config.toml
num_hidden_layers = 13
hidden_size = 640
n_experts = 32
experts_per_token = 2
d_expert = 336
d_shared_expert = 1216
hidden_act = "squared_relu"
moe_layers = [0, 1, 2, 3, 4, 5, 6, 7, 8, 9, 10, 11, 12]
router_score = "sigmoid"
normalize_top_k = false
routed_scale = 1.41
balance_loss = 0.000778
balance_bias = true
init_std_router = 0.008
lr_router = 0.000937
vocab_size = 16384
norm = "rmsnorm"
norm_eps = 1e-05
tie_word_embeddings = "early"
optimizer = "adamw"
learning_rate = 0.000841
beta1 = 0.95
beta2 = 0.95
max_grad_norm = 1.0
batch_tokens = 131072
max_seq_len = 1024
train_tokens = 422200000
max_steps = 3222
dataset = "wikipedia_en"
Below are experts of layer 9 (counted from 0) of a mixture-of-experts language model. Rows are named router (the router's row for the expert), up (a neuron's input weights, with its number), down (a neuron's output weights, with its number) and show model dimensions 80-119. Each number is 50 + 12 x the weight over its row's rms, rounded and kept within 0 to 99.
After each expert's rows: a language model's description of what the expert responds to; "mostly gets" lists some tokens that are sent to it at least half of the time. This comes from a sample of Wikipedia text that the model never trained on.

# expert 12
router:53 62 64 45 51 40 36 53 75 60 35 51 51 61 66 53 66 58 45 45 42 45 38 51 52 51 64 79 37 62 48 39 67 52 42 39 49 49 56 41
up0:60 61 39 57 56 44 49 60 46 71 68 49 42 77 49 30 38 20 45 45 63 30 47 66 61 54 19 40 52 63 55 59 43 54 70 31 33 74 71 53
down0:54 41 63 34 31 73 20 56 65 65 59 41 28 47 46 42 44 41 41 60 39 22 55 14 41 64 53 52 61 30 39 68 35 64 48 41 52 32 65 42
up1:50 47 31 58 56 49 57 60 40 66 37 42 64 64 76 66 54 33 51 47 72 53 39 22 68 44 47 78 53 46 59 52 57 47 48 63 48 54 74 43
down1:47 66 49 71 41 44 43 55 69 53 70 48 55 62 58 48 37 37 75 44 76 35 54 53 50 55 53 64 46 51 49 48 33 34 60 72 53 39 45 55
up2:47 56 67 51 39 45 27 40 45 68 53 53 55 55 74 32 42 37 75 55 40 69 54 66 47 49 41 19 36 48 57 54 73 58 40 50 24 27 49 44
down2:33 52 71 42 58 57 46 51 54 22 84 39 26 57 57 53 34 54 41 42 62 38 41 61 66 54 63 58 61 41 46 37 38 51 72 51 42 47 61 56
Pipes, dashes and line breaks in numeric tables such as win–loss records, coordinates and ward percentages, plus Historic, Register, medalist.
mostly gets: "′", " Conservation", " Historic", " lb", " medalist", "|---|---|---|---|"

# expert 24
router:76 60 51 45 54 44 54 50 71 49 40 45 53 64 75 53 43 36 49 47 39 20 69 37 28 56 45 59 35 62 63 57 54 48 47 48 32 42 38 39
up0:63 55 31 49 69 40 55 54 54 72 63 43 40 69 56 47 27 34 51 43 49 45 38 61 54 53 54 39 41 77 44 49 40 51 62 38 49 54 60 57
down0:59 45 28 29 68 66 44 61 67 48 55 62 25 50 49 41 44 50 35 70 78 47 61 48 70 27 40 45 55 40 38 34 46 52 57 44 44 46 61 58
up1:42 43 18 53 54 47 46 55 41 68 25 56 62 51 65 53 62 37 36 42 62 41 29 20 61 54 49 59 60 52 69 44 59 33 45 52 47 54 62 26
down1:49 64 71 53 39 42 47 60 56 61 64 80 55 50 68 59 53 48 59 38 47 69 29 52 53 64 71 68 45 29 73 61 37 47 41 51 36 46 48 49
up2:46 63 35 47 30 28 32 51 56 72 45 56 66 50 71 22 35 43 57 57 50 52 58 47 26 40 49 10 47 60 62 43 80 73 60 49 41 26 54 58
down2:71 68 39 56 51 46 38 53 36 42 58 57 53 51 17 55 30 63 35 58 63 20 43 56 44 44 69 51 44 43 52 47 58 48 52 85 39 37 57 54
"the" and sequence words about time and endings in career or season narratives, such as died, second, until, after, next, last.
mostly gets: " died", " second", " until", "After", " last", " closed"

# expert 25
router:43 37 53 33 40 39 51 67 64 47 40 41 45 53 48 65 66 50 42 55 57 33 50 47 44 69 50 53 28 49 59 57 56 60 37 37 48 25 56 33
up0:53 65 46 68 61 45 42 56 47 58 60 44 47 70 54 34 33 27 45 56 66 38 36 70 58 47 41 26 51 80 41 51 34 56 57 36 26 69 50 50
down0:37 51 45 50 70 57 40 43 55 46 45 41 40 34 61 23 42 35 38 45 46 68 42 42 32 29 44 64 50 56 39 40 48 55 54 29 39 46 57 55
up1:45 34 35 47 49 46 43 60 31 68 32 58 51 48 58 63 58 36 45 61 67 42 28 19 52 53 35 63 54 48 62 54 60 48 48 53 38 50 82 43
down1:77 38 40 36 52 66 43 65 59 66 75 52 32 56 53 42 50 53 53 41 66 63 45 63 51 41 66 57 44 36 66 57 44 51 38 67 56 23 39 50
up2:55 50 41 55 50 46 37 43 43 62 61 72 58 59 59 57 38 30 73 46 49 50 58 44 30 28 31 42 56 61 57 52 64 64 46 44 29 33 64 40
down2:35 74 54 38 67 38 53 63 52 47 33 46 44 46 67 33 52 41 51 57 57 60 35 52 52 31 64 53 36 55 29 32 59 59 68 47 38 49 47 58
Month names, born, died and married in biographical date brackets and early-life sections, such as (born 28 July, 14 October).
mostly gets: " born", "born", " died", " married", "^{(", " footballer"

# expert 23
router:67 43 40 18 65 78 41 56 61 53 48 54 42 73 52 35 49 72 54 60 61 30 46 39 29 56 67 46 20 50 43 73 35 63 42 40 56 57 66 40
up0:57 67 40 67 59 45 49 57 68 64 58 40 40 76 53 44 43 29 47 53 51 39 36 60 66 53 34 46 50 78 61 41 50 53 49 30 42 62 54 53
down0:48 42 28 12 58 42 33 49 51 64 52 38 29 47 57 55 35 32 57 58 82 33 68 34 53 36 36 65 75 33 41 52 49 52 65 49 44 37 52 56
up1:54 47 27 59 57 56 42 49 43 68 21 46 55 63 60 53 55 34 47 38 69 39 49 41 58 45 38 67 51 41 52 44 46 51 33 51 53 50 78 44
down1:45 44 26 42 63 71 47 52 47 52 74 59 45 34 56 54 53 34 46 19 72 62 46 74 61 36 54 58 44 47 54 35 44 53 36 43 50 54 53 44
up2:54 47 51 54 49 37 35 58 36 61 45 39 57 56 62 65 34 43 66 61 41 68 51 47 35 46 38 44 29 51 52 45 54 72 49 46 39 40 57 35
down2:59 73 53 45 47 45 46 65 47 33 59 29 58 73 58 46 46 31 46 55 60 65 53 50 50 59 66 52 38 47 58 24 51 64 59 43 36 46 71 72
Prepositions like during, after, on, despite, before, often opening clauses in military and war history, as in during the Revolution.
mostly gets: " during", " During", "On", " On", "After", " After"

# expert 3
router:51 36 52 46 55 39 41 58 77 48 26 42 33 50 80 55 43 22 33 54 39 40 51 52 46 54 58 41 30 67 39 39 55 55 49 35 42 50 77 43
up0:56 50 45 59 64 33 50 54 39 63 59 48 32 66 53 36 22 18 43 51 61 51 43 60 67 39 52 42 45 61 56 50 44 61 67 29 37 62 63 58
down0:44 62 45 65 60 37 19 51 53 46 57 53 43 39 59 52 45 28 48 52 69 50 44 27 33 30 62 70 50 70 49 40 34 56 46 58 32 36 41 65
up1:42 45 39 46 58 51 46 50 39 48 32 37 64 50 72 59 53 36 50 51 61 46 42 16 64 49 40 78 58 38 55 45 48 45 47 61 42 46 46 37
down1:52 60 63 56 59 45 43 59 46 54 51 47 42 51 54 46 54 28 46 45 62 49 46 50 48 53 61 65 71 43 53 51 47 46 44 76 55 51 38 51
up2:47 54 47 56 51 35 49 47 35 73 56 48 54 59 80 39 36 50 60 58 43 68 52 64 66 50 38 34 55 46 81 78 50 71 51 55 44 38 38 48
down2:49 67 52 31 69 61 49 67 43 53 50 59 52 57 28 42 42 66 58 34 51 59 58 39 38 57 36 66 56 41 59 49 42 52 46 42 28 53 44 75
Given names and their first pieces in sports tables and name lists, such as David, Chris, Martina, Steffen, Jean-Henri.
mostly gets: " Chris", " Robert", " Brian", " Steve", " Alex", " David"

# expert 14
router:70 32 24 52 60 67 42 57 76 56 29 44 26 62 54 45 46 55 45 42 52 46 59 65 40 44 65 30 32 75 53 44 52 63 50 44 41 41 57 59
up0:45 54 58 68 52 42 71 54 52 78 61 43 40 57 49 37 41 36 42 59 57 40 32 67 60 41 41 41 49 62 45 61 30 68 57 43 30 65 52 50
down0:65 46 51 06 66 65 36 39 77 65 45 44 39 34 70 47 45 28 42 51 28 44 44 58 51 24 42 53 56 36 40 51 29 44 56 82 50 53 43 41
up1:23 36 26 49 37 54 51 55 28 72 29 60 54 66 63 59 55 44 44 56 71 38 32 49 59 54 45 66 47 32 58 48 47 66 44 53 36 37 72 39
down1:46 51 63 35 51 43 45 51 38 59 66 52 59 41 67 38 45 56 42 52 65 47 57 48 40 52 61 59 47 53 54 67 54 47 42 53 44 45 42 40
up2:63 54 57 46 43 34 43 57 35 66 45 59 56 58 76 45 46 53 59 53 44 64 51 49 35 36 32 34 45 54 65 63 57 59 42 43 43 37 61 46
down2:61 41 46 38 61 43 31 33 78 40 45 24 58 57 37 39 42 52 35 43 55 50 50 28 50 30 67 42 47 39 48 44 52 36 58 51 43 36 25 55
The articles a, the, an after verbs like was or is, and abstract adjectives like social, economic, legal, health.
mostly gets: " social", " economic", " security", " human", " federal", " health"

# expert 15
router:52 59 66 32 67 57 55 63 69 57 44 38 57 60 65 47 43 58 45 69 46 33 51 41 24 52 80 56 31 77 51 34 41 67 54 47 56 62 65 39
up0:70 72 42 67 67 44 55 64 49 54 73 42 38 65 47 29 36 29 39 51 59 37 40 50 58 61 42 41 38 67 47 49 41 52 67 46 36 68 60 52
down0:52 32 31 32 50 72 30 61 32 74 50 47 35 52 56 77 63 53 41 44 50 41 71 46 53 42 42 68 61 38 52 36 53 64 55 55 45 35 67 74
up1:50 46 39 53 63 40 48 46 56 42 12 52 53 53 71 75 41 30 47 45 61 43 45 33 56 51 57 84 62 37 54 47 68 48 51 57 51 54 70 33
down1:36 47 46 50 53 81 29 45 64 50 50 66 33 47 65 30 66 42 66 52 74 62 34 68 54 69 48 55 44 46 32 47 65 54 47 53 48 37 48 50
up2:62 46 60 41 62 47 41 56 41 72 50 45 43 58 74 47 45 45 67 63 39 57 56 60 34 42 26 31 52 51 39 51 58 69 45 48 43 53 47 38
down2:49 66 43 38 49 48 48 60 81 15 41 36 63 72 65 21 43 54 57 46 60 33 46 49 58 49 72 53 53 57 48 45 62 73 69 53 43 46 61 36
Pipes and numbers in football squad and career statistics tables, including position codes DF, MF, FW, GK and Goals.
mostly gets: " DF", " FW", " MF", " Died", "loan", " medal"

# expert 8
router:70 43 53 44 27 36 51 71 40 49 46 32 31 60 59 44 55 40 52 60 51 55 60 53 31 74 48 44 54 40 46 73 41 51 38 23 52 39 42 36
up0:49 67 34 68 53 27 57 77 48 55 57 33 47 73 40 32 29 41 49 56 53 41 54 57 61 42 46 39 44 61 60 41 44 54 61 47 31 60 61 58
down0:41 50 42 53 66 60 40 30 59 68 59 38 29 51 46 65 33 55 48 33 52 47 63 54 43 25 56 53 53 36 39 27 46 56 64 60 48 59 50 31
up1:43 33 27 44 49 47 31 43 41 68 36 41 52 59 64 54 58 29 57 50 58 44 45 19 44 38 41 74 49 32 71 40 57 45 45 56 55 48 67 40
down1:57 44 32 49 40 43 47 48 68 57 58 71 37 66 62 26 45 44 71 33 58 59 49 54 56 55 52 54 51 48 57 40 64 47 39 57 48 46 53 68
up2:60 54 36 53 42 35 43 49 48 68 45 59 63 63 50 37 46 49 74 60 45 62 64 57 50 31 33 34 50 55 60 64 73 67 53 48 37 49 71 57
down2:57 60 63 71 65 28 51 40 49 36 61 33 29 51 50 44 49 54 38 66 63 41 37 48 41 30 60 58 49 56 61 21 59 60 72 56 47 69 48 23
Words inside quoted titles of songs, films and shows, such as Love, You, Night, World, of, and table-cell entries.
mostly gets: " Night", "!", " Love", " Your", " You", " Rally"

# expert 20
router:46 41 57 51 62 60 61 61 66 52 50 34 49 54 47 51 55 50 37 35 56 47 41 41 24 55 56 58 58 72 40 70 51 46 60 34 47 39 35 43
up0:49 58 48 71 47 36 53 50 55 41 65 29 32 70 49 34 46 44 45 44 63 44 30 64 54 46 55 34 41 78 53 44 36 47 58 26 40 54 51 45
down0:31 75 56 51 29 76 35 35 50 41 68 45 34 28 42 51 56 52 58 44 63 56 57 47 37 14 48 53 64 36 50 45 32 42 52 51 35 17 46 56
up1:52 38 36 51 32 57 44 48 40 55 29 45 64 63 59 68 35 27 45 36 58 42 31 33 53 53 46 83 66 49 61 45 39 53 51 52 37 56 53 39
down1:57 73 42 52 45 68 35 50 52 54 51 62 45 48 65 12 38 33 48 34 55 58 72 67 49 48 54 47 39 38 50 43 49 63 48 67 46 61 33 52
up2:55 46 54 57 48 40 43 52 61 65 39 63 54 55 61 43 38 51 62 43 44 43 56 51 45 45 38 24 48 58 60 68 63 67 49 46 46 31 46 49
down2:60 70 37 39 64 45 35 56 68 46 46 52 59 27 40 30 28 50 31 50 48 48 36 41 53 65 65 60 55 55 56 53 46 56 63 65 46 37 44 54
Colour words and first pieces of concrete nouns in descriptions, such as white, blue, dark, cl(am), fl-, roof.
mostly gets: " fl", " blue", " dark", " roof", " white", "rus"

# expert 6
router:57 40 41 59 61 44 43 47 62 38 34 42 45 77 45 38 48 42 46 44 38 35 33 50 54 51 74 79 45 90 68 41 63 66 58 19 61 29 40 39
up0:66 67 37 61 51 28 53 70 50 62 68 27 35 71 56 31 43 26 40 68 60 50 45 70 63 49 36 35 52 78 56 53 62 50 50 32 22 66 45 56
down0:52 52 39 29 50 48 53 49 34 46 50 71 66 52 56 51 50 50 63 50 41 50 32 40 54 51 57 42 68 35 47 42 33 53 42 85 37 54 37 46
up1:50 34 29 38 49 57 38 51 34 55 35 52 68 50 71 54 65 40 43 53 61 50 37 43 58 43 46 63 44 34 64 42 47 65 38 43 59 57 74 34
down1:75 34 54 44 44 48 35 72 44 55 44 47 58 46 59 56 57 44 34 27 76 54 51 43 27 54 66 43 70 45 62 56 33 69 55 46 54 48 40 46
up2:79 64 46 47 52 37 25 59 43 65 60 62 56 53 64 37 37 52 78 69 46 60 59 53 35 44 29 29 51 58 67 56 51 67 53 39 33 48 70 49
down2:45 65 42 62 50 29 28 68 46 61 34 43 69 51 78 46 54 42 45 54 61 32 44 44 49 64 55 55 47 43 65 51 50 73 52 60 48 46 42 56
Pipes, colons and headers in discography and track-listing tables and album articles, such as Label, Title, Billboard, —;, track lengths.
mostly gets: " —;", " Episode", " Released", " Label", " Title", " Billboard"

# expert 1
router:39 56 54 42 76 58 43 55 49 53 57 47 38 60 75 37 46 55 40 59 67 42 53 56 63 52 36 53 51 41 60 51 54 53 41 39 35 39 37 36
up0:47 74 33 57 58 37 59 57 49 58 54 33 42 75 43 30 43 21 35 53 59 45 44 69 47 55 54 43 53 75 49 44 33 52 57 31 40 70 63 61
down0:39 56 49 31 48 55 53 53 47 48 51 43 60 38 53 56 40 32 64 71 55 60 41 56 40 48 59 68 46 44 40 66 44 58 42 52 36 29 36 55
up1:41 46 27 52 54 48 28 47 46 57 22 44 64 60 59 56 48 19 53 34 62 44 33 37 61 51 47 84 52 42 55 53 46 48 53 59 41 63 54 47
down1:40 38 31 66 46 52 40 51 49 61 45 45 55 35 55 50 50 28 53 37 69 41 42 45 71 37 58 51 62 38 43 19 31 41 54 65 62 46 23 35
up2:55 55 43 47 51 47 56 40 39 61 48 47 51 72 77 43 33 44 70 60 38 53 60 61 49 43 35 37 54 48 69 73 67 59 53 58 40 46 60 46
down2:30 75 32 33 60 64 41 56 55 49 37 31 42 48 42 38 48 26 70 47 46 59 31 47 49 48 61 70 43 63 58 45 69 63 72 48 47 44 54 37
Word pieces inside surnames and scientific author citations in species lists and references, such as Desbro-chers, V-oss, Rick-er, Mc, et al.
mostly gets: " Animalia", " Mc", " Smith", " Jones", "kov", " Baker"

# expert 5
router:30 41 46 48 58 65 53 69 65 26 40 76 43 56 62 63 51 60 50 57 56 48 74 68 49 73 70 53 59 34 47 51 35 63 40 34 51 46 68 45
up0:61 62 40 59 49 42 56 54 45 66 65 37 29 78 43 43 24 35 41 56 61 44 46 81 44 48 40 32 56 68 50 66 43 57 65 41 37 61 52 62
down0:45 30 47 61 65 54 37 52 65 68 46 28 52 29 37 50 32 36 62 37 48 37 80 41 54 16 35 43 44 34 36 54 42 38 56 50 69 41 53 53
up1:69 25 42 44 56 43 21 48 49 65 36 43 63 75 68 61 50 27 57 39 62 44 43 36 54 44 41 68 55 38 60 49 41 41 49 59 41 38 56 28
down1:76 50 45 38 62 55 43 37 53 63 64 72 28 55 71 50 31 41 70 37 62 45 39 51 54 47 56 49 46 44 65 34 30 43 58 43 58 63 47 64
up2:57 68 49 38 53 52 42 41 45 56 43 39 47 66 61 33 37 36 62 57 42 68 56 45 47 46 43 33 45 48 74 48 60 62 47 58 49 50 49 60
down2:40 69 65 52 66 37 39 44 59 51 40 47 54 55 33 30 51 35 45 31 35 37 27 34 47 41 63 66 41 59 57 46 66 64 61 56 51 58 43 60
Spanish, French and Italian articles and prepositions like de, la, del, El, Al, plus word pieces in biochemistry or physics text.
mostly gets: " de", " la", " La", " Los", "\\", " El"

# expert 7
router:49 38 58 50 38 55 47 70 52 47 34 42 53 54 61 39 36 30 31 24 64 24 76 43 60 60 38 75 50 52 45 53 59 74 29 30 28 58 41 49
up0:50 61 32 68 56 46 53 72 40 58 55 32 45 91 45 23 24 38 36 58 55 35 43 85 62 49 51 29 51 72 53 69 43 52 45 36 45 72 55 59
down0:44 50 54 54 62 65 48 50 61 68 51 51 38 66 45 51 39 63 43 60 46 40 48 63 36 33 73 61 53 53 55 24 59 41 39 62 41 27 46 59
up1:41 49 46 52 42 56 30 54 27 82 42 49 60 53 59 64 56 40 54 53 60 56 28 21 63 52 43 65 54 45 68 38 58 49 53 61 47 55 68 47
down1:66 45 64 44 61 54 39 71 50 48 67 47 57 12 48 47 55 57 62 27 45 64 53 69 51 56 55 36 55 30 60 40 48 64 40 58 58 56 36 46
up2:54 42 50 44 51 52 42 48 44 73 58 47 48 56 71 46 46 44 71 44 40 61 58 56 55 51 41 31 33 71 71 56 54 53 37 30 44 35 48 56
down2:41 63 35 40 65 55 25 53 42 55 49 58 39 46 51 24 58 77 49 35 42 52 63 28 57 42 55 48 45 59 52 45 48 55 63 43 65 50 51 40
Pieces of Indian and other South Asian personal names in cast lists, such as Singh, Khan, Shank-ar, Rav-ik-umar, plus pronouns in plot text.
mostly gets: " Singh", " Raj", " Bh", " Mr", " Khan", " girl"

# expert 17
router:51 56 48 37 55 55 49 67 56 42 58 36 47 44 77 51 41 29 35 54 46 51 62 53 23 52 47 37 44 35 62 61 56 76 45 38 47 33 43 43
up0:59 63 52 62 58 31 53 63 52 57 62 35 31 76 56 34 32 26 53 58 60 32 52 66 53 55 52 27 56 64 50 68 45 43 60 38 36 59 50 47
down0:49 47 57 43 67 51 38 47 55 58 32 67 55 61 55 55 36 60 72 56 57 65 33 33 59 34 69 43 61 43 46 58 35 68 67 42 46 56 54 56
up1:44 43 23 48 58 46 49 47 51 65 27 37 55 45 73 68 53 25 53 48 64 36 30 28 58 49 43 72 56 32 56 41 58 45 55 58 36 47 65 39
down1:79 65 34 44 42 60 54 57 58 53 68 57 46 55 64 48 49 32 56 31 73 58 50 52 50 58 51 57 56 32 36 52 54 56 65 51 67 41 48 34
up2:58 61 60 62 40 40 37 45 39 53 57 56 52 57 83 32 47 40 68 46 45 64 46 61 54 40 35 33 55 42 71 59 60 69 48 44 44 45 57 49
down2:54 67 51 48 66 28 52 52 57 55 42 26 46 56 46 20 36 57 63 61 45 49 40 55 43 38 64 67 53 62 70 43 35 51 83 40 45 47 48 50
Table pipes, dashes and scores in sports records, with country codes ESP, USA, FRA, arenas, stadiums and fighter or player names.
mostly gets: " ESP", "weight", " Mc", " ARG", "^{(", " Arena"

# expert 9
router:47 49 46 46 52 57 63 63 50 37 45 48 37 65 70 46 39 46 66 57 52 33 46 68 53 59 55 68 42 57 50 69 56 45 55 37 42 48 61 54
up0:62 64 47 57 54 44 53 58 49 56 62 40 41 94 42 31 38 35 50 52 56 32 51 59 65 44 41 44 51 57 52 47 34 51 68 39 43 68 71 52
down0:44 41 40 48 55 77 45 40 51 73 47 74 32 36 49 51 35 24 43 42 64 51 56 48 52 26 40 52 34 22 27 40 45 30 51 51 39 33 56 65
up1:44 33 30 55 40 64 32 56 49 68 20 43 47 65 72 55 51 35 53 27 54 47 30 31 70 64 50 76 54 30 64 49 56 50 51 55 39 59 48 32
down1:46 49 57 39 40 59 18 64 34 74 55 48 46 37 76 59 46 23 59 43 75 61 57 60 63 68 39 39 46 46 70 57 38 53 30 55 66 36 27 30
up2:41 55 60 46 49 43 53 46 48 57 58 53 48 67 67 49 39 43 65 47 36 50 57 57 45 37 45 35 43 51 67 61 60 51 56 42 35 48 56 52
down2:42 36 50 52 48 30 53 52 56 52 47 60 53 58 21 23 52 48 51 53 50 51 38 33 41 36 61 54 46 56 64 46 60 70 68 67 49 59 62 67
Inner pieces of Russian and Slavic surnames (Youzhny, Zateyev) plus Soviet, Russian, We, we, could, not.
mostly gets: " We", " we", " Soviet", " could", " Lev", " Georg"

# expert 27
router:43 67 48 35 33 72 52 57 43 60 30 17 50 53 61 55 65 32 38 27 72 47 53 44 26 63 63 53 37 30 52 59 68 43 48 18 45 49 55 35
up0:57 67 45 70 56 43 51 60 48 60 62 37 48 73 40 30 29 32 37 46 61 46 52 69 60 46 38 37 42 69 60 48 41 45 56 36 38 65 64 55
down0:44 48 41 50 70 30 42 55 35 55 69 40 44 50 39 50 45 46 42 38 34 68 65 60 49 55 41 50 62 53 57 42 42 46 59 51 44 40 45 57
up1:41 43 36 47 54 47 28 42 40 66 40 60 69 54 70 55 62 43 55 43 82 44 47 31 69 45 51 67 46 36 62 49 54 50 45 55 45 53 58 44
down1:66 45 58 32 56 52 52 67 43 45 42 56 34 61 62 51 52 45 42 47 74 66 48 68 37 53 55 35 62 55 43 28 51 42 50 57 59 59 40 33
up2:45 57 60 66 46 36 48 59 42 60 42 48 56 61 68 58 26 31 77 47 42 60 61 41 29 46 52 47 42 51 62 46 56 62 54 41 52 24 47 54
down2:50 73 25 57 70 39 38 41 41 41 68 45 37 73 35 48 43 53 62 28 44 39 34 34 61 50 60 59 67 66 62 51 74 39 56 56 48 56 61 52
Nouns and prepositions in history, religion and heraldry text, such as century, god, stone, BC, around, of Constantinople.
mostly gets: " god", " stone", " †", " century", " around", " BC"

# expert 2
router:66 62 56 44 48 55 54 43 71 64 63 54 43 76 61 45 63 44 48 44 71 48 60 23 55 47 65 51 37 64 50 44 42 55 39 29 53 49 50 35
up0:69 58 44 57 46 45 46 55 49 50 66 39 48 78 41 37 48 34 41 48 53 32 36 70 58 45 47 46 50 75 67 53 62 70 68 41 34 78 46 54
down0:47 45 43 34 45 61 60 34 46 54 50 54 28 30 56 53 45 73 51 45 57 33 53 44 42 47 33 52 44 25 39 63 49 66 59 26 62 52 48 46
up1:54 45 25 52 62 57 31 61 42 81 29 30 63 74 58 55 35 38 47 48 84 47 49 24 62 44 29 61 55 26 57 39 45 45 41 60 48 57 70 34
down1:59 53 42 49 50 65 47 62 49 58 35 57 46 57 62 49 46 17 46 27 35 68 57 65 51 47 56 75 52 41 27 56 41 41 02 59 66 46 46 38
up2:52 54 59 58 35 33 44 56 36 58 55 43 56 61 73 43 35 35 70 50 48 62 48 47 48 42 49 34 43 72 57 51 55 53 59 48 42 35 40 40
down2:38 71 54 44 64 47 53 61 42 42 47 46 41 61 50 38 54 33 47 62 41 43 61 48 52 49 75 62 60 48 60 34 72 61 41 56 36 47 41 52
Pieces of place and title names, mostly British, after in/of/at, such as South, Royal, -shire, Oxford, North, Lord.
mostly gets: " Sq", " Royal", "shire", " South", " Lower", " Bur"

# expert 10
router:44 49 65 23 61 54 49 49 54 62 56 48 41 71 55 57 57 51 44 65 59 33 69 50 45 52 68 38 64 56 61 63 54 58 53 44 53 41 42 42
up0:53 62 48 66 54 42 55 52 35 57 51 40 35 76 60 29 31 26 50 61 60 47 41 66 45 55 38 33 49 72 61 52 36 52 61 39 28 70 44 51
down0:30 35 47 30 51 66 35 50 41 72 38 39 38 44 52 52 53 50 38 55 43 35 57 36 62 46 51 55 33 49 32 53 66 56 50 29 53 57 46 53
up1:60 41 31 47 51 57 55 45 32 60 45 36 65 69 60 52 58 38 53 40 61 36 40 40 59 45 46 72 58 47 47 57 31 48 40 50 48 54 76 38
down1:57 66 50 48 52 55 49 58 48 53 57 44 61 56 58 29 41 21 52 55 48 40 69 66 59 40 64 52 50 33 54 54 60 46 48 68 82 56 39 53
up2:48 61 38 56 45 40 29 47 44 66 46 44 55 59 76 41 44 39 71 49 48 64 66 65 34 53 39 41 47 51 68 50 54 74 56 45 45 40 47 58
down2:38 54 47 39 49 67 52 55 73 45 47 25 45 56 50 28 48 44 54 57 43 70 63 34 43 43 55 56 43 22 62 44 43 46 62 47 66 62 31 36
Function words, percent signs and table pipes in census and population text, such as the median age, households, French, %.
mostly gets: "%", " households", " census", " population", " Census", " females"

# expert 30
router:43 33 65 47 45 64 46 82 62 67 49 41 46 49 50 49 47 54 42 54 59 54 62 52 50 52 44 50 60 61 47 49 49 57 51 39 43 35 59 36
up0:64 65 40 64 55 50 54 55 52 54 59 35 32 61 52 28 23 32 49 54 60 35 40 66 71 59 37 41 41 62 58 47 49 50 55 40 45 48 54 52
down0:48 56 37 39 69 49 50 53 37 56 48 38 41 44 46 43 48 21 36 35 73 59 51 31 52 34 51 69 45 36 51 39 49 49 53 60 34 42 57 69
up1:43 35 31 54 40 46 52 46 48 85 25 49 60 57 58 53 59 38 41 39 65 52 50 22 53 53 45 72 57 38 54 58 40 38 46 58 57 47 70 38
down1:62 54 56 58 31 41 30 66 47 45 38 58 55 40 52 46 47 33 50 36 37 46 31 41 44 47 54 47 52 43 59 73 42 47 52 62 42 51 32 64
up2:54 54 55 52 41 34 42 49 36 60 44 60 62 61 68 36 29 43 80 43 54 59 43 38 33 33 25 33 54 59 64 36 65 56 49 42 47 48 53 50
down2:78 70 43 42 38 44 48 63 54 31 49 34 45 39 69 43 61 45 36 59 46 33 41 42 53 50 45 35 35 61 62 38 65 67 73 37 55 68 38 53
Words about being appointed, elected, hired or awarded in career bios, such as vice, assistant, honorary, voted to.
mostly gets: " appointed", " Outstanding", " vice", " elected", " Vice", " assistant"

# expert 19
router:64 40 41 56 49 67 43 45 46 58 44 42 44 52 49 36 30 41 46 36 43 40 62 53 40 59 56 57 44 49 40 56 57 70 28 37 29 41 68 48
up0:57 65 40 64 47 39 47 56 42 41 59 30 45 75 55 40 37 29 38 51 58 32 40 61 49 56 36 31 44 68 55 53 33 53 55 39 26 68 53 51
down0:52 38 56 57 55 57 40 44 36 45 35 32 47 60 49 41 19 30 47 50 39 42 54 56 55 26 57 42 72 44 39 53 44 46 59 59 34 54 36 49
up1:48 37 28 48 49 53 37 53 57 59 16 44 50 54 59 56 44 26 56 48 71 43 39 40 53 57 57 60 50 37 59 58 47 52 49 54 42 44 61 29
down1:35 39 34 64 48 54 45 73 61 54 53 55 55 55 39 41 27 46 40 38 42 54 38 53 52 45 60 55 50 64 43 54 62 52 53 64 75 50 46 51
up2:49 57 53 46 16 29 31 46 33 55 46 68 49 61 75 45 38 50 72 42 52 50 58 62 28 49 41 28 52 48 63 62 53 66 43 35 24 34 50 51
down2:36 64 56 52 56 34 43 41 45 55 59 56 69 61 43 33 52 49 60 53 38 42 49 60 43 56 81 77 58 54 55 41 54 66 49 64 51 59 74 70
Pronouns, family nouns and given names, especially in soap-opera plots and sports rosters, such as him, father, family, Bailey, Chicago.
mostly gets: " Detroit", " father", " Wright", " Michigan", " Dallas", " him"